From a checkpoint of a small mixture-of-experts model trained on Wikipedia.
Size: 9 layers, vocabulary 4096.
Below are experts of layer 6 (counted from 0) of a mixture-of-experts language model. Rows are named router (the router's row for the expert), down (a neuron's output weights, with its number) and show model dimensions 0-191. Each number is 128 + 32 x the weight over its row's rms, rounded and kept within 0 to 255. Numbers have three digits each.
After each expert's rows: "comes before" lists some tokens at least twice as common just after its tokens as in all text; "raises" lists some tokens whose logits its average output raises strongly, later layers aside. This comes from a sample of Wikipedia text that the model never trained on. Tokens count by the router's weight.

# expert 17
router:173169191107112166103145088126121120102081134106094114165061141155159112130063146105119166144097153141193151130092118110131104154061137091101115130113152093126149138144133117190100110132132175212125149110226089078140093074168088090105134152137155119056116116136163150118097168111069123105129089143050092166103094096112127113174165102150112181160120182128161106130154142166083145061086144193168106177072158090123122140157115114129097098138138134107131112141106156168144080140073183161141175125143110126122163145169120182187150125165105120128177135134119115157161105113117093146
down2:153172140130115143135100129114152115056152103091166073137094146142083086169087153151200073126136115109181163135125096112164066104150174083155121112125204127144181115084106211188134165149097125089116152112118116102087067154133115150137125130140143113140177123116151120169146088132098110114159113139147123182161114170104142121183099129141115182147108141147092151199187078187160105133076110115164075112137120112129100143088145126116131101082117132168143187161149195115124145145156130114118071133133156107108069065148188115152154202167092136074159174139152154133111072125144149117
down3:165143153107131088118160165198162115109133099110154110142102099136144112072160147134114100152135115109080113092133116106088085138144095082135110172137144154146148092123165113133112046147134150123070091171157116110090166141090131094145130128127135119040169105121151123133143129124117134076205108164155158162109108176193107169122169147103102124141179076134095192164152135173057137133106120177106162134089136078125126123100106109164126130077129125122151057154143173141180118172055133112122125158144141154134128144161151152163050042109092131161040095143123141140095196168104179135
down4:115162110143103093119066175137120073145140135154105149100103161123173118130124182090178086153107130124121102049088163092065111152143094109085088153100126141123147133180105145114187108124103088140065146127138131131115146081052189059141167091143114105142139177128142221155087164156128138158146164165147167107094105181125142112134168170121106155137102130144146114110176094081092134164112155142111064127131134109101194156102089193076145176096161148128103107085145090112104127132130182084115127142090167122143041096155126172123141154177153161133145120114135084138134115067103156078
down5:098144188170146123137154179175088081091120167088105149158110181152173139175195153127165144087123182176145083152075109156183183115088138105109171100105187162115119186148106115099136097119104062138131134170103142060076132161154132102067127101120133146103101093114095118132176118157132131147136114129150144165179089132146122099183123143151069128188097133091155126109169100146173133158121177111141159149126082168106179090095127067113095145155143160135161087191103176136147114152134103180149064150104123155119108129161093114168100117160106184111128065078121150148132134183107147102
down6:075149135094179153061122074159117115118127119107064107143110098164171075147107118066117147165114169155138177126105140156117155188104084132093093159114165154174145153109108215148133141156151147124123176097100066122135161152181148112110084133111134157129178131100118097103146168110070106082111096097126088117153140142136150162125108045151121053133115169134108104100155124084101082145070146128176080122106170116084076065120107143145163146101152123100132165121167168110104109146121214136140111148143142165049142133081136071094134140098145164132159131155120106159056142149139171167
down7:125115101167185143134139189151143105106158155139155216179117104094102063101115103107127084178121145139184162134104103140192128104106145120107173139105126084187102181120157122045037088166170124126088154126122144180102089177109094088101158104146152177104166103074090122106124159096168150069147081121078101136138145147125133107090158114158096144142107124179115170149144118187136124075161073159136116118135117109119133054135142126129101125057110151109139168139082147131192133133100122120130149142131077100091105150135132140161172198165160106075146156135134123172146111137163132075
down8:177144114094123144067114107146147120127136147127119142095147085137138172147131129164131063103145161121102114133166155130134136116173155140103086099126116162124173115093147168031153147112085147113076062097142122090152181143137110126155090154095124110132123147166118143117158155123097135184148101106171158152185047176126147158109185142095134152106149095083183136077075142102126171129129148114125033139111084170095133138117130205131105161159085126128137101069184077100131126185129091177096120146113096168072173155117093080164084108193120181193112148173131097091130109111106101140
comes before: "\n", "\n\n", " Green", " MP", " % |", " X"
raises: "\n", " —", "\n\n"

# expert 53
router:116132067116098173170126169118140120185080163133137097133149206108130142104095152112119111134175115107158126089124114130154181075165079103103170107146118087128071151150123151148099191124150057176087105134189097165132135153139149108133168137113084126140110152127099083098124101115153182112119146160102160104136114113103186137087134126119101105179199132146141150125072087111116129144178081133146090130116123120106164157061171132052113215145123111159173171153110103155152160058137148078177167149103135206161176080120100128129127086155187113128109074103114119126132109157108117194
down4:141129144111109191155131104129175116173126144100137202151149104097114150127101126197093146103142133103113079109160102094092105184053162095144083107112128117105134121118189102139137095130093109095073148179127217158026107133123158062104129086174090164125125123145106138130163096188171166088103121101104190138173142143043140106102127137144178149147095100140109122179067135138130122115141126141123124137162149111112157099144110160104105079150144158158106166087125124134149157141051089131130154112105102114114188162165171124124159080126157161171092107164062167116133092149170122182
down5:046140128094129120156148084151190151133099130106141166070087174150145114138161174124144153091181123162067173148104116130099096116173055157129098117159148125140185134102139100142151052152176133090192159138108133164137105139124094118167112135120146122133159122192128150143125139089119136110164095168157060161110160113138158112133076155180165152123143175144132167140135169091119139193114137157121090057145115077074136100149136155067121124163140131182116106128157090148195094148110116136083192155119154134141113109101151117156075128115077173076102158091168056115088165150120192142
down6:152106089091106122146154152073155151107157158171127106165198118081133117159131143129102054166093152112104183132090122129140140153098168126148141134201165161169146102168074155150103153147148050122162154076136112142154168147241148133111076116130120154084134177129143110107105113168098095106083131117116130122100116155067130157183078243166151148107137121146107197148126089193107133149111169115113148111120121120175132139136136108099135122098199139154137135134113150159098173088071133108129054124150161137171119104144068138134170174146099134073145125111136121142111138122123133064
down7:175085170113068072111090080140146188086140107097109173084103098095122138100155142172170186133101096077103128142160101171147100137095155141164127133102115162161162144121081095157146144130124136152092062153098156135145081045113103142126111126160113079170150195176094108092077138124137093154130144133129152125124076135127098195051109133102137132138154164164101118101085131148122151111166128072097153164134052137144140154186151144124098082141099134110101111089140183149123107092102136121084124120106131093163150155130053153100134123158181154181155159197103107041109111163112153140
down8:107137112092117172098128124106086137105113140156172154140126126137117100134136138120101092122109137065131151103122143076089116063079094119126099101116124103114158167119088103142178097101142081159105057144129127159139099155127197108085124133130053124151150143139148155091102223189120145156156073157138141152133151106141130140112158193127133110084158114125076093238125130144134168068126093111124067115113183185119137109132136115160124127129162114129122064161138117152171161111180181179153108131092111157147092172121126112129081137089103138070129095080135104072108113240100177108
down9:123184175129129130168176158141133170100133161114114104118090130077102054163142142109138156069091172104138165122098143114112122146082178123116102090105157197175123143131127152119140207098167185166116193097125092150170128132129064154116097158119188097122145116114135117159140181179190120138140143117144136148120087123113145074182111117155145120110102106136078101084200077142214142148115132083171098079186109164147165158135121117195101091102080105097118116174093079115129117188134115124110140157162072092104196116076156110121125138147140097152172112146161132122158163111145103162
down10:175112082110113166123091129159032106091125100074120103147046124130106149082127119129100148126112117193122139182141118142175126072106114080102172138135088132128118178130080113060165114109134145150092050133089154172160120178145173127131102147142142119125104151144114124156149147126167145163186118082180088118133113098170117123190088093121100141170106164090133096122142106177141125161093051110109091095143132071175108154154180134105109165147079111114181108092096142123163133089147099120155128089123125061168100119079163091107106091106126106090118186081065132114116104072139086107
comes before: ".", " | ", "–", "th", " |", "%"
raises: " goals", " men", "\" ("

# expert 54
router:124150092141158091099118177141125136154172109102080132163131059150103079125119112151120114156129122119180139134121119082165112131131118107155131079180077091091175156149078191073085098062063128113163106111071173179128160179132138098104142138152076101145165074130159130140145144122134191141110127128159108083111113138190123141086121081098086105129167092128062154136135144105117083195143151084182110047181157184189100155116112134119134094067171163079120082060125136094146096103133114109091074157136133082132132096147089135133142130098138163105127136150134070104118159166157136124
down1:173103150168126116135191149104170136125140172105125109147134178164150114067121108100144110127151124212093111125095175137122046093132101139107141104177171109122125127110122184120140147153156130076099094197108114124122107129123151088176157153119116133083083142143149147112174129142108113131113082187084154083120113177130151113083130164171130133168078100095145163193187061195095164188135132122131114137144153130170090125124172146191191126075129106161138109123089099152133163070099111063210111083135144134165123066163146121143100175174151131120100071098117127111187105124123112130
down2:140098050124120103109162104143129170157109207125133146073114125150118135135089165155126208118172156127145134132131104196080128103144137088152156161164116123130119144144093110079085154140088133112129147042158166146124124158094092139060111116147104131144160060108141121128132153147161084128169072128159163092126161147121107160128176079104113086100137151181138138149183078081185082069080135097098113215127127152098115116126131141135096218133135181068129140146130138101107105108172156097184139132113183150074106137161109146136090180135183171122156115141055155153127142115101131119
down3:090180114137169117089123058057094123140107170133092163120148157145129130092129107124160121141125151079117140181110096091090112078154153115139179085160206098092110161128102175190159112093163145121129171054132085162093073138126133098133139128122128179079173097157068134179041143109147156122129202132133172102101161145104157100105118103103136111102136144117129153116150055159145089111070139136094096145094190099130136143142132151114103082046137144119125091137158145116075145130112156135130114155087102120096157077109093109111142155094042104152118209153130099123107156112115107166
down4:124117174105129095129142147096123144129105101159101119105185140118227135113169144124176173167092141102135163165131145101149110162143133149094126096150079090088103212113123198140171096222129114089112138162131159158133139076119072120136108106154111067124138118130090109107168139070136211165088121143158133093129143129108094082086115178133190120126104113176107152110121102122113072170098162090124072129149114137090120106119108125130161090183137165118166127159110126116069128127087175124099103124114061107112108106155119132061185144069113122200197115084145136086113147119099113172
down5:155110062141151109127154112198144185137124119140113118094080162156202146138094095120167127131134159148095150115140149149101154109138049134160132127194143088118150105109084146103177092093072176124066121082092192131140156114130111151132120130193124076169164067082111127154122149153089134112111105135122103093119160118107103136098129068131090119122203116078119109165158119082127082142139092088116137093090162128209125115142122137076175100168164148063140131094179093111128111100131129082055169125125178149170124086100076078091197158128127123166099166144145110105087102118121124159
down6:128128164133119133090109108111148199132136132182122121104180128126177136112113103117080126124137110215162125143125118153136140137118131081139114121099139143152102130127163084150123175146139135157117166206157138123114087069114098095132131107131201090120080159100114182163128130158074143134113057100122132161115102088168110149167056119122183159105126148118105098120150134144152086114138127192131127113098176067035179158149097077115101099107131096128096218158174165105073123107086117112096136095106104073098169197169093082163100097155133062125139136142167153103166192105139163113
down7:165097165137140107116134162139146158113056168069115102175092112114129139101192143110169073157128137143120113149139110109127093150109147130094109203139157109079142128081151141154129167084108165132128114138197118148181088129149118123119148177149185130152135111133089129124101186206150119189115180109119121096152127102124122096144114164162131133135165047114084108161124080113053111133120112151061128211127148086144146079079066133110105119132096098177120164107191118112141132142101176149175113156088192119058168122218127107107084138135144150133162158136114130165174159131149091144
comes before: "1", "2", "3", "4", "6", "5"
raises: "1", "2", "4", "3", "11", "6"

# expert 5
router:069179072097144077097141109132225150101140109143077115097154131123164090094167110121098169118089119077071139161129117079070154120165052126128160116099127166174155153128161112101145129108084148130195152088125107132183164097171114102108178145118178135183100125096132113133099111109073115165095161083103111133083186125134103064085160097126122155081070111108162112115135136171118079156124156110057146142116119157146115150093168067128138127171120087130086150142165066171116140124146115141121150096111113159130173155148101205137110162178152132117143117143082160114152177150092169152
down4:151125149136087088154135142074194154145113099169089126168150162163067162080150177163118087175118125104114138134128078139087108103079166152150136111151116158148165091135167139101090103077155149101119102120164095155131113080076113096098106116098107180161127077170101103126105152183101172134170116091149166175119064154050083144135122121160133135146113139151155119073137106124174069152105138111055140107148135135122121119137187143113128160189191163158067088134156185112099112153132162145115075091165116100171076113148153152106179114141092088188121131171094059167152153143163118137
down5:144187142135130143182055148114154114214123179061090109178100118122125120116113140157152128098149110154177110143116110141135071092088102122154123150163135165168204135148163112154136141171145190130153104108141149146179174168118145125163146122120076084156134184155120058192179117121140100123153114112138046122129065147135132164112150119142128176134200097106110146182170156078125145113115146173120117125131174105140095119102108099158092148101140102097144082027138163156208157157120167107096105158082117148180104124130105104091153160157144141088148135178147135151097117123155133180
down6:109110125161181142142090140122116130151130113115086151170102152119177119147137137097188089069146135112102086098118120122138091140146081173134107065130152092089091118125111143114111143158075160163118145097120088055143175118134146129094135147118183172151155095149155122134099146118137199130084129126121144142108141195150115129117095109095131156097159145152083060152145132146135110150138118115086111155082113037108042094153112149191128046093119109105129131114159150137039091234138104166089106116062097141135085111145155172096148155155096156126129064112192108126097118116141177088
down7:108060105145096162081152181111144148141106160203114143149193097127138124136136154143128177200120144085081110119100056123094172137147138127124125160155154069129129183096183083174087066146052092100151057111161138103136126142128099091145145098104133162074101083141170102128176102184130153079122172114141116094117156131139146177080091095077104116107100133064159099108108133141104035161123156154129159060111169139145124136091103143154180127137164106111093110121138125178071142083109123115114109095143168117131127143187123095065143115171144169152161142128142162101119115125102121091
down8:113089114128139151138150144141099124138118136184107141149110119136099124181133178141075076085113140118171143136090155109101067159102182144089127143163072170132084108143173142122128080154110093091110141198146128104184175144086124119080147146117104129151131145111110137076112198125142116158085127135169113160130173115090136126115097175093171063114101118115138113155161105192080100163129162131141114101095195094124145179173031113178096049127137071082091171150132100117155159126088134136152112109155132097149144088093044179062118114133122161084081164139127071098129112144169149125
down9:128107090127150100136071145070149103069106086191142155113125120098093133162131174126139050158165163104146137113100121111137184167157105101106092186151152151140099039148133137170151126121090092115147196130127155133136162133207143131151128137154138162171116106172074154125166118165104152087147164074108150167150124118151089168129150084158181164146112099131134137098166145121137104132142125159112134172126127113168118114174149106164074157096159177195118052142099152129180110162101150135160062167149125170133160116133090077162127096104213097146068124171053131121148104175126113111
down10:095149144126147157127124140134202110123152129115117122100128094162114154098124115112083134123138139141101131210126130092171186157175130122039156185141145144161147130167155140102126141110133119138165151164106118140101171130188122140097191125169163159140127139116107148096139145105151085201023116085075064085134112086119088077156139065118119120157181092076090118155175124151141171143176168102104083131126137143137127100101161109083156151127130209078121116201126068122173112109122083182139182145103181117112140157126144085116135171147152164090184112101117130142159170122137160167
comes before: "-", "| ", "|", "The", "- ", "==="
raises: "==", "===", "In ", "==B", "-", "==C"

# expert 15
router:100103173176109193090163176129072140113144155105108096116157177142136099137112101126163117147186091126178136128126147106107119186041105155148059144167089088145156134121144151113104108159138090062162113089118113139171129112127143172151090157142145122131170144088113170169152142114175139114123116110124121074197104133123093194110106158156091117170110121091063084079142101159182109134093183189124056084152090151149143090089140171144167052143118109154156135159137134138104170121128170112146106112203060100099181141086119133099096160133122112128097107163074113114099092128116136091
down0:148096128182156193097110204151139134160129130107155137138156123159084074156124097111167099082094103145170109122075139136105107122082166095145108142116130155148090177131156133130114109103150159111124153188095085070136101088155136055111129151089128121197107124143124128120133119122157157060110088105202146148141159116205156162162140138120138102185156200118102199122132177068125114154108140121127155118146112165147104099201133102116104154091159155101093121148128154150154174113213117105188093097094126169148146106097153140083110074139158143078129081106146177121142142182088186169
down1:156143110117140143102088129143128092102182162149146169150124153179103171084150154118168088129143163092160146127168118130175089153144135154098085103112148161091157153096174068135082132186148138133123139161138175096136172102073140108098098105162107085106183078064105195078143118104141108112143154119107114122116134149135180119165136140167228170165144131076175123200154139137162124200125131126124105148147133174099096101107129100063141142074183139164105136077157169075054107116143143105097097160152109145101159119151125122183132102090126116182138139145184062153129119127161061158
down2:135105104129128065127129116091178079130124080150093133220135134133070169123138098160135079179126167109092092116148125149097139179108077179134124123166115136199114124138167104093142146142112184147172153137154150142130095124068095133154075111118199095067073143155145124119136105129104172081143057183113151039066201141159146075090141131115133152090161172153152165123123134112151095072072133105178157130165149101134095136143102097133049090142141102126124134167101119123178121130122146159124173074148131119119098136148158122120140113101186131188089093124144155160114095151174106128
down3:101135099093133080131121186078121111135117173139156188120083097151090114087068126155074105144127149139118118088074129028114087204100074094116139118139135199134098059101081097116161188113136161142148091099149108153108184177142120111139111129130142129126138106184170131139119108157073115136085194163182098115079141165142145105145150146149137087144143063133096142161183102107100131157072150071095163155140179112106178132132118156107193111160116138106105139118076113146145104153150136105122137144123134112083134124084056081160139085132061151091133100145113162136122120136084144061
down4:136102128112142115103107172159065144122129125082132094185124121079128141032130124099129099129136127228141184126103083146128138201157147143100090135113147185137155119141192104132106152081148099134123129144190104133169107169138136107061089177147129042109100188112134106119107135064184165124166110059153146106131079166179103122129176159104147146088084141139095151120135120180138121158121098088062068115085108111151105155117147124136092123149104120076146148095108126124148067123134156159186152157093122122089102137125143078149155132186130098062112114141122189104120151094107131092
down5:098104105141141120142122138148143173098125091144090122141113126115075082177104228158097165081074134133078128171125088160137147128156149137133082203126126142191102120132144161176127144133168111121123118143168179151118112109118159043080074090128105091084148102098120155107128132123146156110069151132160149127075145119112155141085148125101195073138103127122117097130133155123128134158119038160133159171148072160189086134123181194084099176163134104161136117134151113104219103106086150120110135133190070113175087096127150152126096097123132137081173127100113105169162071126128136096
down6:136084082199205125113109091130143117109125092120120139112075154126173138107129139175152141105101138145134155128139129118127099159146147111170119113145126097158156089136115155122161160111066152120128127098175086069161155086203123156056150078087105156164067133135120109150108169123177158146194158179127162162108101135074115166163115166156152189178143124131159124097174064084130114118155118152135144090042125126113143125136018138124135140094129145098139164126099220098185113133137105135153105152159088136096106127168159121088119098150161157147084083169142121081109160086163148085
comes before: "\n\n", " The", "\n", " He", "=", " In"
raises: "\n\n", "\n", " The", " In ", "The", " However"

# expert 16
router:129146114153139127106109170107161136156092183152108118105112106155155140151129107111125105129128189085148114122107152149096041123133132110145142164043181146114172145186164125102149150186138144170109185144105139093099127074176098193151135113122069131145135212087137153110165131170121145069149170142140179129127131118137173140137116143143086098112102148172097104149113058119183136129175140170144120143104127078146157183106087133094135109145078188142162115157198153147089053189108084124090129102129104162094157212122129109101131157151054108125151140097135147151151166170096173107
down0:140090126112103117108149126107155143144116133124097145128133111113072121092121155163130096087125102217159173167188107079093144159184133160117135181139125176129115071103089162127137183146041141141138096139117150101136153107097078048133078138158142054134152136160122200178139122130127095109143133117164168096129137178124154155130157119136117115108188170132191143118193202105137117135119145110129133161162123128059152116166169108148129108128182136127106149139124174092134076167101172104122099113152124143159068114177106166114122093118154146165145111097087103191101066187040104115
down1:114187102134125138167124101133147181160141155190135098083118145096082102192195046140143125148125126101135116200171086206143173123114133197118130184105124171157157089090182137164119105162122130143110124128140108126113120167141149092121105121136110160136149120082121057125113156127128137145153134139132143160097113193155106129120135174139108154059125162157087153172140131174098074160069099145144080124154138127138040109120090152151152092137146174120134138157112173106102163140123104091101180189144133151150112109125109088131140121140102081172167120146133071077081142090118199218
down2:106144107162170109091135107162165140149132158112204135197134138122180111117080162158118146117127139109136116143165108122121165150135187126175110170084094106132125091117152102122120151104148123138094126149123132117131139150143141192135137110160125127219092170038130136124170088142108107079095143095120156136139122124109153099162085131094140073083072133140127196179126097102158120152117093118116128132107114195141148119134095212129115115156090123116129099179095139149165149108052134172105122118058124086093120151092133137118100195122226126169120181167090142207118181126146152043
down3:097073146085100111099083186147092084110118107115131158141157135113079161126164147138189151118165143173068107137089180144146124104159123113112122141135114162137117138162088143156125119191125157140149102106200118104168138145103128092152142187127137183085097059125072109132125161148105104079105131115088111173176116166109161167096109114132116159126098086127096114130084169094123107127099163116140062183122170123106155107086137120189143108085167076087116173099104160083124095145201127170148129116092135149123052141172158132176073079175218186125124137111143142115135171130079096082
down4:171106065123092084142151133150204102130089152162155074138108125166177142154138134062128116138096131101137125182103138096093155092155084151070176161183122093128133192091179186083116142095118141107159108136150122144145147128115138098157082096055176130136130088200101100033108115076109092183153087168101125145174130158103121160125133127154164137126161159063098109115127174153116185182111124082147175129166094097114119154122079121138123138085128128157129157155121099135101138121095135110123139103113168122108037130121076139117073121128166107200096124163097096115063111136116127138
down5:139108089137114133107128120148170109151108145195171162129117159146090140129129091140132139120189133115162071158168130169180096106109133150136134110085171141164035162150140186131127180128117135088173185170179122085108117111176138090179167109079183095139113070133180144103133194102133121085119146187143098114074115144124161134155123115138112115124097087088152108191219115170125080110101144169133156070146172110110074109118156231093106121149107101150104104129086141099121133131161145079130145131095166192112131127176113112166175149138128111162141149055087136137094103124145123141
down6:140179160206131140084086143092157182105104175192087118121147162115139134154134091068120100149133123126114164091180109119184124159144148075099087147078135098143180134145143134151155187099184147095155113084106090109130147107133139173141123152124160148139122156125153162160131130117165141147117114162099144096153058186108112143107064173135166144090080160138106140108055082130144113175100114133069118164176158176117110163129104102111063120148071151152156073108107047099152104113183144186130156146165075112126130109151132070118118131061065133106171096172105111145124096164142140104
comes before: "ing", "ed", "s", "ed by", "ed the", "ing the"
raises: "ing", "ing to", "ing the", "ing in", "ing a", "ing for"

# expert 24
router:151173160121155082197118085127064148136147081102140101138086130081184092163123140172128146117083137105162164163086112151091113152137175181153128144130139155135150098126066198116116131064162117102181082145123146151072092103081138099104140130159084130125123130127145137110120162151046110170096132191160116157118148130133192107094136107180107128208137090149126107164088094110141136161141108144144119142139074175180098114203089089112105147141150169168088120104108074147150083102142154132140046120199098130126137138107087155140152135129131171160068173211112130147116123118118122124
down4:142153101127157148092124137123114157196113120210163130076164141143122104116147190140162096080116089144117128166147131082118098180065145141115151166084089134177140122094147051138095110142094167152108115200052084150202069167158149106134127103134097152175150093125108090097128133124096129113135101146179148154145198186175104107119158102149165089131148125166095151128118116061090113132116131123124158148160133131141085160148184159164130077150126150177110034125107131098166163106120159134171133165130102135106158134145076132128161079118122139159119110083120095119103037147184148137
down5:140139149214138137148136158151168135125076160123138176117101157122112140174069156157105114120114153119146136137131103146112182154168166146168136193134126131121121213175052109119136167123153090102161112135127185111147121118096118083108126195070118071187193145100155188164150085102137178103089155129133103136126145122127125192110112096185079043172118101144127146154098131085153214155165164141216119126148074137133123118155142126103098121162162106149129141080128143120038161142127129160148085128126122145113127116112097117115107152117173116133140103082112126171144153056095085110
down6:119142168073171133103181167143093097101117102157148175180128133142098100101127110130157106182147041176104133134133148146095146161128104128154145064171138038136141131073133102086147110117157111120149126162087104098124126127158095033098151127071148118105177186174098098133108122151125149152118109122104116175121145121128104143055126097151170110102160083074116098158193166172091115186112066127140144149122154132112144126059170159111152136107151125119146150123165162110100134089120077174165171070089122138123137167158092169147146162058139171126150081116110155103136061070144104122
down7:117173080138191140105113141122176116122091109122139094073154103178129109117121157128165093120209145134115113067116130178094150068129137104115105132142179144109148151157172106102166160195124131164115129171097140182109147177125129146180134162177054110168105161133158053133086147127199121139144149110105130133093075148119182175084158122164179142133108119164147119145149111110200168126110117175067138159113121102163162162091112090171099131103096115097143136168185122156118107136133080192148094126120132112118143090137085153161159181043081108117121136156195155171124125132130154069
down8:145120122079145109105144133152133207166125139086128164138133110161171092045113148119097135152150117191117136138125169151140077113142153058146110142173087144115149137027192123125154126116125060164133127166186148174157104062185127130113126151117147188104095115119166092148076101103123143162155158130131135114108142040132133125134103175183172119121146114111172112102125142171202147167113113122147168135139088096094133103172205078088171162181126088152149133168133151110116103132127143136106105099125088110158131058111127108119079197090079129104115171122152132090111121137140148186
down9:187187094132128124169104178115117133106104111081081133134066057115051091161129117184161139141169131110155129177077096125112119093132126180134157136195117153093223060161147080095122091130151061133124168148138129116129140079147103149097104136153081080136180156093159123217147122096107101142165163068170137104171118107137089150132127143105178103072090150119124182088093116075103159156145159162143127148115120080147163126186105107063099108105137090160178112174121113160104150151168106134171110150163126133151129164118086166125117140139122132114142107148065132112108102106093131131
down10:152126120068102176086111160126104160119214121178167118121130147079102107093119151140159162151137191132080111096104147039103152128127109115083174153149099139154077108109185091148131148073135107159128114114139128168153061142087141169108111111163129102102188143110102172137130141080113158130094121169099104182155114154190144124085166076155104122149167162106123093108129101161078115212180069077133097129188133135152113145120177084159086147153138139102166129128140061161171101144136165124178136054136111091099141142077102116122107135167119169123103136115073153088115151142180150161
comes before: "0", "1", "3", "4", "2", "5"
raises: "ub", "ipp", "are", "reet", "aged"

# expert 50
router:077104144106188098164128142143094108129028124057129103141124099178123063169083108124181061175163097149082141115090183106139152171099142084142158098112117152149140128115183132186103129150149132159116121179069094166166156110151162095137127110196122123164158137187157144141168138136113156123075115155165088148103139169119154158108137123113127172134051138152154172131092161157105153142119128124083200092131174155152093170116170134139177074098146153113137081112094180075124132138145125120128094113143125097135136095184175123148117124103071178153123100073082136093124187151116118152
down0:138063117109107121132140107081111097154128113125157130099074147137138183075077163208069141118147152118154181148122097165141152079135184133129124114137132144134136110166164123131109144122112191150099083115095119148146110166116118156084100174170129179134066107136174116139093140058116174133163142158126120105118104166106105123166154102081121094135061174114173149137122058095136118046113107093081130164138228082113082160160157123103139142196111152055125112049120114082086129134123133131064115111125150160181091136133138124124134128127135166128146110118094224142134118084133105151
down1:097137141124125095116142113244049138123168107077167109114103097166159152182087093127196078128140129135091130145114141163093096174141090150133102156125136158128108102088145168125113064160204160141150090175094115143185150059119111175144108120142113093180157101131127131136086138085100090112141119109130121137094135116141080077116139140119121118111055112129092121112160058071076118147186146159171106135100066090078070094099120119149102146102131147123133122207131094100156129081177095117131172177168152182112109102168158165141095140119171109129133109091117139146124150154179114119
down2:114117114112086167105105168092129165073125098141149167108155088175081110122122076168044136144134142139165111128116150182113095095154120145143140158069132155103103109075133125149148093123113140109191066167203122096090166169136102130185135140164120085154130124143161161151103141090176147156066131143054164135146177088111105158104221082096146139184093132165111105173156189175117144085173143186063141158141124097142144150155097103129109135104105155209164141159119152087115158142154116109154102170151143096118126146072078170120159101099138156093159109188142127124114097120108130125
down3:157127118094154137087149127135121101114087046126158126203155129161106169146144167084168132177142136100116105068169106136119157138173125066180115146113166105140132129141087165151112075187192107140141142137165163108095065111149125140157157122145114093139091151155136145183094152151132080137138139134074114092127100095093172101113165100195081104150076128075130131117101144232124059154130175131108098175160095206129147160138176214126134122151101158123141108160101162131133146103206172132092172152150166129098108088087149151104137156119085128138098126111118130126116150163088111090
down4:070167148102112079109129087099113114139148106094168163123101157130123184099123120117158102166085077109076087139115123101075113128144199177214126101118067104088183095089088095151113084167100179122131100152075127154073112175112142187180120101121099120103115103165107103169106083136091088084124104101158109125151150104074112135113139092112155094160183108090123136089133115123134117117107072106077124098105087178126140179138128102124137148126201185177155150148116068141148107138116086112098090106135058125093152136094131114111170078067128167115139202126176110081135145143125159146
down5:154146154164094128098100152140134113131159079141139114136103180113140180089085217087098120090094085130119077073073125093048132131170168114160093176134173106176096135131081134131114207124171187105146158137161142116119097140147163099099095100097164121113185144143139161166145082109091140168153132105150145134116150098140132126106163113151186152123148030108122108111084138093119118199111162133092134158131109133111124140127141154125114167105144102192184088175125113126247163097055165157146121056150140147151151145137156126153120172137126092141123125171093140151107117155106127122
down6:089071127139151156092141106141171096141139082112134116166135102143150155137140176095081111143172192192130143188099102181146149143118096111127167148100101101091088155087164140068134144139114171191123106220128146145074161130165142150158117143124079085150138115157147140114176105116104160142123140152106159123172089100181162149177179118099088145112111163127133149167132124114136146131166179159089129152161111069137124173140083079099138178162086068158089229108134189072096191135114140119134103085146197133133137083138134095128132154154197139135134082129149126100141157141147113185
comes before: "1", "2", "0", "3", "4", "6"
raises: "1", "2", "esc", "3", "4", "6"